{"n_layer": 14, "d_model": 256, "n_experts": 128, "experts_per_token": 8, "d_expert": 32, "d_shared_expert": 0, "activation": "swiglu", "moe_layers": [1, 2, 3, 4, 5, 6, 7, 8, 9, 10, 11, 12, 13], "router_score": "softmax", "normalize_top_k": true, "routed_scale": 2.83, "balance_loss": 0.00214, "balance_bias": false, "router_z_loss": 0.001, "router_noise": 0.1, "init_std_router": 0.0148, "lr_router": 0.000713, "vocab_size": 4096, "norm": "rmsnorm", "norm_eps": 1e-05, "tie_embeddings": false, "optimizer": "muon_variant", "lr": 0.00324, "beta1": 0.93, "grad_clip": 0.5, "batch_tokens": [65536, 131072, 262144], "seq_len": 256, "train_tokens": 575300000, "steps": 4498, "dataset": "wikipedia_en"}
Below are experts of layer 8 (counted from 0) of a mixture-of-experts language model. Rows are named router (the router's row for the expert), down (a neuron's output weights, with its number) and show model dimensions 0-255. Each number is 128 + 24 x the weight over its row's rms, rounded and kept within 0 to 255.
Before each expert's rows: "comes before" lists some tokens at least twice as common just after its tokens as in all text. This comes from a sample of Wikipedia text that the model never trained on. Tokens count by the router's weight.

# expert 20
comes before: " the", " a", " he", " that", " to", " it"
router [ 96 134 112 112 131  66 131 124 148 111 152 165  93 117 127 118 136 102 111 133 149 106 134 153  85 135 141 126 127 147 115 112 148 125 155 132  98 167 107 153 121 138 124 119 128 115 133 156 105  99 120  99 124 103 156 174 172 115  91 116 138  89 124 134 118 153 102 103 117 102 102 131 129  92 156 106 142  81 131 137 169 114 136 113 136 151 137 114 161 100 102 131 134 135 146 136  93 157 134 104  88 151 156 167 143 159 128 101  96  93 108 118 140 106 147 155 111 157  91 128 109 151 128 165 117 110 118 116 133 118 104  97 113 156 135 147 108 122 117 136 163 108 101 124 155 117  81 164 124 105 108 144  95  85 114 135 122 112 101 119 144  80 158 145 142 169 125 188 103 119 164 130 138 143 101 142  99 129 148 106  99 166 141 162 149 166  95 144 136 184 194  99 141 166  91 132 117 156 100 123 110 144  94 118 152 100 175 131  79 184 142 140  97 113 103 119 147 126 100  92 118 109 104 139 118 140 132 147 141  90 123 104 139 112 116 152 152  91 114 101 139 135 141 156 137 121 109 165 151 108 118 160 152 154 169 117]
down0 [ 97 111 108 152 100 152 152 119  96 126 159 144 145 135 132 119 162 136 114 156 178 106 132  71 163 144 115 144 113 117 102 128 134 126 130 116 107 144 114 143 109 147 147 118 131 128  81 123  99  91 143 155 106 152 146 131 132  83 113 122 111 117 110 186 160 160 137 141 120 135 103 105 102 141 140 109 138 141 169 102 151  99 114 122 121 169 144 142 130 170 117  95 140 130 124 137 128 140 114 135 124 135 120 110  98 130 163 114 104 111 142 155 108  95 153 158 124 138  93 206 127 128  99 129 101 168 115 124 170 134 134 170 154 120 120 175 173 124 131 106 149  93  74 133 151 140  93  77  91 131 119 104 123 128 142 110 110 119 157 123 117 130 152 159 141 103  81 100  98 121  97 109 145 132 112 122 121 133 153 147 131 106 110 121 184 153 150 102 134 116 128 149 173 118 131 121 123  87 126  94 115  97 131 146  91  93 100  64 147 125 106 102 156  94 102  97 115 137 136 113  94 106 132 146 112 150 175 138 103 132 100 152 107 171 150 130  90  93  97 137 142 139  87 145 123 192 116  95 135 125 138 104 108 110 134 140]
down1 [151 135  66 121 164 145  93 157 197 170 119 175 120 128 137 114 135 147 126 133 175 147 134 154 127 110  93 106 142 155 116  96 130 137 155 165 101 159 111 131 134 119  98 130  97 136 122 132  95 140 115 128 137  92 129 141 130 112 113 179 137 129  97 150 103  96 113 128  94 124 149 139 148 127 107 123 196 152 168 158 119 143  92 155 105 130 120  96 138  73 107 122 147 157  96 127 121 146 133 167  74  99 122 133 153 137 155 156 155 113 130 108 117 133 175 109 124 155 122 127 147 132 141 123 169 126 135 139 144 121 135 132 152 101 143 119 180 116  97 138  82  99 180 128  87 114 145 106 126 142 125 131 154 140 103 131 120 117  91 114 125  92 105 110 122  90 132 147  99 143 141  89  82 139 158 148 161 126 131 117 137 158 126 140 134 150 138 120 127 113 114 138 127 149 131 134 142 168 131 149 117 187 157 115 136 116  77 123 137 155 137 100 137 175  93 147 127 160 132 148 188 106 117 143 146 119 124 107 146 144 188 135 112 144 144 105 117 134  68 143 116  75 128 141 133 121 114 137 145  94 139 103 139  96 104 142]
down2 [119 135 109 116  92 125 152 119 109 111 159 151  92 170 127 149 147 107 103 161 112 100 186 100 157 121 115 140  98 121 129 110 169 171 140 129 114 118 143 147 104 121 137 137 154 120 111 135 138  79 105  96 144  77 170 123 131 107 134 143 195 118 145 140 150 151 158 132 118 123  81 121 139  91 102  89 150 157 137 167 143 127 160  79 161 174 120 114 124 155 108 121 152 118 177 112  97 144 112 110  98 138 104  40 129 103 155  72 126  84 105 154 170 160 145 152 139 108 115 167 129  98 145 115 133 153 112 121 127 136 173 127 141 145 145 103 137 107 131 120 143 110 114 137 106 124 124 172 130 139 115 115 109 154 115 149 123 108 133 142 113 109 108 114 126 147 169 182 137 181 158 141 138 131  97 154 125 102 144 142 107 128 176 140 139 153 138 133  98 137 139 110 122 152 130 136 147 126 100 123 113 108 163  88 121 108 128 149 143 125 120 156 158 124 136 129 128 132 153 141 159 139 133 127 139 134 155 160 140 107 134 151 116 145 123 158 154 147 133 133 135 125 155 173 141  99  76 144 118  91 124 102 143  74 169 100]

# expert 68
comes before: " the", " a", " to", " his", " that", " their"
router [117 104 125 121 134  71 129 102 145 122 143 155  83 125 153 112 130 112 113 142 138 114 137 153  79 134 139 128 154 155  91 101 146 131 142 192 110 162 121 140 148 143 107 106 116 138 128 189 107 113 100 109 119 110 155 180 154 117  91 124 129  99 100 147 123 122 119 101 127 106 102 122 134 112 141  82 141  98 157 165 140 123 136 128 138 168 164 116 160 122  78 152 119 121 154 122 120 131 126 122 100 141 147 149 143 164 112  98  90 102 103 116 127 112 166 128 110 160  82 119 121 143 110 157 115  98 123 107 113 109 101 116  99 162 146 160 113 117 105 130 143 117 100 131 155 107  77 168 179 128  96 130  95  87 102 140 117  98 103 118 124 105 162 149 154 159 121 179 119 127 169 104 149 151 106 120  90 131 159 107 114 151 115 146 134 130 100 122 124 154 164  87 140 152  87 140 128 156 112 154 121 168  90 137 142  82 122 150  84 143 143 175 132 103  97 117 175 139 103 118 117 125  98 143 118 146 134 138 139 100  84 118 119 103 112 138 129  82 120 101 168 131 108 156 150 110 103 175 140 122 113 150 144 130 140  99]
down0 [164 107 133 134 147 110  71 136 139 141 103 157 139 135 133  78 112 135 155 133 113 101 106 157 155 135 138 131 114 111 150  88 101  87 117 120 151 136 119  67 138  68  96 123 120 143 156 119 164 159 137 129 122  81 130 151 177 142 130 148 144 125 142 104 100 132 121 150 115  75 135 138 119 150 102 123 107 139 152 127 104 104 144 152 131 134 135 115 169 106 169 128 139 135 163 113 120 122 105 142 114 136 112  96 189 156 159 107 127 173 141 146 143 106 124 138 113 127  75 137 151 145 133 158 196 106 106 100 180 141 136  72 131 157 130 118 138 121 146 194 151 129 146  79 131  92 105 120 148  87 104 130 152 125 108 108 139 104 115 148 176 137 115  75 160 107 135 145 105 104 166 134  85 139 122 134 123 126 154 141 109 151 138 143 153 118 127  47 102 124 152  80 138 107 143 148 155 117 138 112 104 170 144 150 136 166 159 126 160 136 131 140 145 121 111 137 140 160 140 156 120 148 131 135 160 168 130 135 148 135 172 111 142 126 127 115  94 130 149 150 155 137 110 117 141 132 153 157 139 108 128 142 142 121 134 124]
down1 [127 140 138 146 142 115 124 138 130 125 129 133 130 164 110 110 150 126 118  88 106  87 124 104 130 186  99 106 170 134 115 118 155 155 149 167 145 144 167 117 112 115 126 140 174 152 136 103 137 131  93 137 106 119 111 136 152 118 116 139  85 185 136 132 124 117 146 157 141 120 113 128 102 146  99  91 130 132 155 108 118 117 128 124  84 117 141 114 101 111 113 168  94 120 128 147 119 146 153 153 103  61 128 155 129 118 180 132 132 108 139 138 135 202 102 130 164 138 136 139 105 149  89 145 130 118  96 133  88 112 145 121 166 141 136 165 113 108 114 118 129 145 126 129 125 136 112 105 143 155 101 162 123 142 109 126 152 166 153 147  99 140  92 104 116 129 110 142 120 102 112  97 126 110 161  90 125  76 153 155 164 130 103 136  95 138 135 190 144 120 107 156 134 141 144 160 139  91 121  99 142 127 170 134 127 144  96 141 135 149 149  32 105 148 160 112 122 149 130 148 152 149 162 137 166  82 144  66 133 140 123 134 112 162 111 134 133 135 119 157 157  96 123 129  86 107 116 140 109 131 133  93 178 129  90 157]
down2 [131 130 116 146 140 107 150  96 143 128 151 110 158 145 112 126 158 132 113 133 145 110 164 119 125 126 151 126 110 155 117 134 122  56 145 109 145 123 124 120  90  94 118 128 127 107 134 105 100 120 145  93 136 145 132 143 136 180 115 130 113 115 110 168 167 119 124 127  83 141 146 114 166 154 114 164 102  96  97 114 131 132 150 175 177  87 128 134 143 125  96 126 134 138 164 153 131 151  50 100 135 154 111 137  95 113 163 124 124 119 119 111  90 110 118 157 108 117 121 114 124 153 170 118 117 139 119 136 156 179  99 132 156 135 118 112 136 157 149 141 124 124 154 204 119 121 172 137  97 160 117 163 130 142 133  80 155 138 140 139 169  86 116 150 191  90 129 154 102 109 118 174 103 124 166 100 157 130 111 102 117 121 114  94  91 107 159 126 135 113 167 126 142 122 144  96 107 141 118  98 147 143 120 110 121 138  65 137 146 164  92 157 130  97 144 159 130  99 139 112 157 147 118  83 151  99 131 177  98 155 130 107 177  94 146 126 126 101 107 129 136 132 100 109 120 122 106 138 127 133 160 137 134 121 160 121]

# expert 89
comes before: " the", " a", " an", " to", " in", " his"
router [130 130 119 101 119  78 122  90 166 107 150 164 104 109 162 101 149  98 127 135 147 106 131 176  93 135 141 119 116 153  82  82 139 120 143 144 127 178 124 141 146 136 111 115 109 127 116 150 108 104 110 103 115 131 156 153 176  97 119 117 129 100 110 135 105 139  95 139 114  91 121 116 123  86 135  98 140 105 135 157 119 121 139 115 138 134 153 122 152 103 110 122 117 141 149 131 117 147 147 124  85 148 122 154 137 140 117  90 104  96 118 108 157 112 141 142 107 156  96  93 118 126 118 173 127  92 118 108 119 112 106  95 103 173 117 155 119  99 104 138 166 118 105 114 156 116 101 172 153 119 127 123 111  93  86 139 124  96  98 138 156 109 144 144 154 160 107 190  91 127 175 110 129 125 117 117 107 130 151  90 122 156 145 167 145 130  98 133 122 173 140  76 135 138  95 151 116 147 110 123  78 168 118 127 146  98 157 148  80 174 143 147 110 104  98 110 152 139  90 104  91 117  95 150 124 138 145 149 148 104  76  85 131 116 122 147 128  89 150 101 160 119 113 150 151 118 136 169 158 119 110 163 147 136 178 121]
down0 [170 134  99 123 135  82 116 107 178 190  96 169 163 130 119  96 125 150 124 110  83 131 129 123 126 105 127 130  92 122 156 136  98 103 135 123 158 112 160 101 113 133 148  91 132 138  94 129 139 176 121 138 152 153 141 137  88  98 108 107  89 126 132 125  91 142 128 145 158 104 152 112 153 140 150 140 111 142 116 126 104 164 122 109 134  89  81 172 116 165 124 134 127 103  97 194 131 131 101 110 124 125 102 154 136 123 148 116 144 105 104 166 104 141 128  97 105 139 110 135  85 122 129 165 157  94 116 146 109 152 127 156 137 162 145 158 154 120 157 142 117 150 170 127 153  95  97 120  99 125 117  95 149 116 143 117 167 140 141 122 119  90 124 100 162 115 136 159 112 150 160 164 171 124 114 132 105 120 146 141 149  85 144  87 136 162 130 116 158 141 142 126 125 138 150  88 121 169 113 130  89 143  97 104 138 119 147 115 142 139 138 116 122 137 138  86  88  66 152  73 158  94 165 117 167 145 134  72  99  99 107 104 115 152 136 103 129 104 136 132 128 117 123 134 164 171 120 139 151 135 144 142 113 106 117 108]
down1 [141 101 125 145 115 131 112 111 110  98 146 132 117 109 162 128 101 123 113  96 153 154  87 113 118  75 140 146 154  97 119 139 100 139 122 169 133 134 140  65 117 128 121 112 106 126 150 122 135 142 122  76 157 132 155 153  79 136 132 109 124  85 119 131 124 155 159 113  88 153 137 149  92 142 147 142 143 104 122 131  97 147 161  95 123 115 129 122 114 139  89 138 157 156 134 123 153 132  90 166 119 147 138 170 130 115  95 124 112 133 138 150 117 115 130 159 150 146 156  70 154 129 100  74 146 137 128 127 111 106  92  98  96 124 100 170 117 118  87 111 104 138 117 149 123 121 128 150 135 105 179 103 120 141 163 134 148 105 132  91 100 100 121 148 156 127 110 125 141 144 135 143 144 112 141  97 165 134 159 133 152 120 178 135 143 100 176 130 164 141 145  99 106 133 148 113 128 125 123 151  77 119 113 130 105 151 175 129 157 120 146 116 172 122  99  98 117  83 129  63 158 178 131  95 140 173 150 126 170 112 116 131 132 115 110 110 111  99 112 100 154 128 193 165 108 114 179 146 153 135 107 157 139 116  98 112]
down2 [185 122 113 139 148 110 136 142 156 151 127 119 172 149 103 131 106 172 106 109 153 151  82 181 102 135 119 140 113 140 127 124  80 103 123 139 118 128 124 126 143  62 108 137 105 138 168 105 136  97 132  95 158 126 103 132 177 151 161 100  90  95 152  94 116 122 129 171 141  88 103 147 118 124 130 116 120 145 103 120 118 154  89 117 151 121 134 110  77  94 185 112 151 127 116 123 107 110 123 108  98 121 105 129 126 109 128 151 163 110 141 123 108 118 138  85 132 120 141 115 108  98 122 137 127 147 139 160 161 118 149 153 160 134 113 136 160 150 134  97 113 155 110 115 115 124  90 112  86 134 149  71 136 128  85 134 106  68 133  85 107 157 124 130  85 121 172 131 110 169 132 125 136  96 150 134 132 126 161 104 145  99 142 159 144 146  89 127 134  68  95 120 172 156 127 153 116 135 135 135 124 160 139 113 114 106 137 100  90 107 108 139 100 132  74 138 102 100 132 165 114 125 127 147  96 115 116 131 100 153 139 111 147 162 148  95 118 102 104 162 157 147 123 123 149 118 108  78 136 155 135 165 114  99 122 120]